Experts of a small language model.
Size: 12 layers, width 320, vocabulary 16384, 49.3M parameters.
Training: 607M tokens, 3256 steps.
Below are experts of layer 3 (counted from 0) of a mixture-of-experts language model. Rows are named router (the router's row for the expert) and show model dimensions 80-159. Each number is 500 + 40 x the weight over its row's rms, rounded and kept within 0 to 999. Numbers have three digits each.
Before each expert's rows: "raises" lists some tokens whose logits its average output raises strongly, later layers aside. This comes from a sample of Wikipedia text that the model never trained on.

# expert 9
raises: "\" ", ", ", "\n"
router:484417517562542552545501515473534494491439472517499478517521495480481560517479525545436498543474545459515502509498535486529535485573523538534485456559518505442468568490536508524486361454479504521526518494514544377562484513485471506505546506

# expert 12
raises: "ed", "; ", "' ", ". ", "-", ") "
router:530559511452576478518532494478541445594538507486500474456504445536541482539487574513520519503470509484498504534494488472451501546546512463455473530530484490556537464481496557452502523473523502502506446478533483509508486452524555524504513402

# expert 5
raises: "and ", "with ", "but ", "including ", "to ", "when "
router:497474426493491558527508443547430522469508522491511558562476495479515506520443553508460533502511475483533539498562580459506474460519506545556524530445479509440521530530496478496497530484472502427540524536495475578454461481493481453545508507

# expert 14
raises: "and ", "or ", "(", "m"
router:525488455501541521466500523539508534516380509573531527533500458463500492548521496456570502539521516528465463473490513471504505449464458557546608550546478474464499488507474450508530501526444468529521487495450510513463494538544411462532567458

# expert 13
raises: "eg", "ass", "ed"
router:453528528463515523460530461536482457521440444610450517501462426484523507478471490418464474509556524509488487464470503540493488456433486520540536620533499513502449534482473438499523544512489535535565566493520536564456538500546420449520548490

# expert 3
raises: "(", "and ", "in ", ", ", ". ", "with "
router:537449507578492462520540517542498514515495524480469506484547480530463452421495548447545544526512473506543410506477494528473534479557538510543532548606450443518506510531453481542509428517496496571459469427522463490540514553458479442460503506

# expert 16
raises: "their ", "the ", "many "
router:573475528465470507455482493469462445547531537452459528511557499521531526524532407534575504498550501462460513528484533456518501519474621482472589552531540503521460426530486571543495519510500578452449434513559450465481487525492491531481428498

# expert 15
raises: "e ", "\"; ", "; "
router:505517567520599445536561547443527488503542467537497534451460508514542522490483484556550403491503477510506436470459489519524543475488462523494486463564468559458484466522564505490503491512502460502490545513445496460496481466494547507423432487

# expert 18
raises: "the ", "some ", "many ", "several ", "in ", "with "
router:449516492468491495473510515480448512521480487496561436546490558523446434499534485509463515544475541539531506558582536434495503531552544486551443444483540524552476550451461485520539496530541444435562510574498500565502527470485466472475512491

# expert 0
raises: "to ", "(", "in ", "and "
router:426509424451515535505488492505518472478489531442479425484494497479505489544563461525490488487538536558546496471557424470472489528462430419466441518485475557518559444636527576463500532477530469589545460484494478519489625431473501495478460584

# expert 19
raises: "the ", "a ", "both ", "this ", "197"
router:522485536464507490547532561404491558491555456468464516578497481464530483524494456461447547419364524530464516479472469485557516478509491535455526522570544454539426471409571482484485533533537541546572477506526511509502585479442544499522575580

# expert 21
raises: "and ", "of ", "(", "in "
router:536528502463481452526501509406485488513498556525542471396538554498419476518518476468496514498459409508500532566445514515532480505521480515470420491536464524466529485559534568452427528512484482553490453536444516410503464555487478466467434504

# expert 20
raises: "(", "and ", "or ", "/ ", "of ", "\""
router:508514451474459482520468498529509508467395537494555494511502594471514458482522535505589566462543466537539560473456506482469494462475512488497564534454618490488526420487450452568501499505482534510514515520470533423465494605526540552526552589

# expert 4
raises: "\n\n", "The ", "This ", "\n", "It ", "In "
router:524546492508532541528500560378505495498503529511489537567513498477470486503567491467471522475462460473498443583551521566514556530517487462464520514472526503525543490458411526460539453520479537456535441488520447535560482504537482450483540387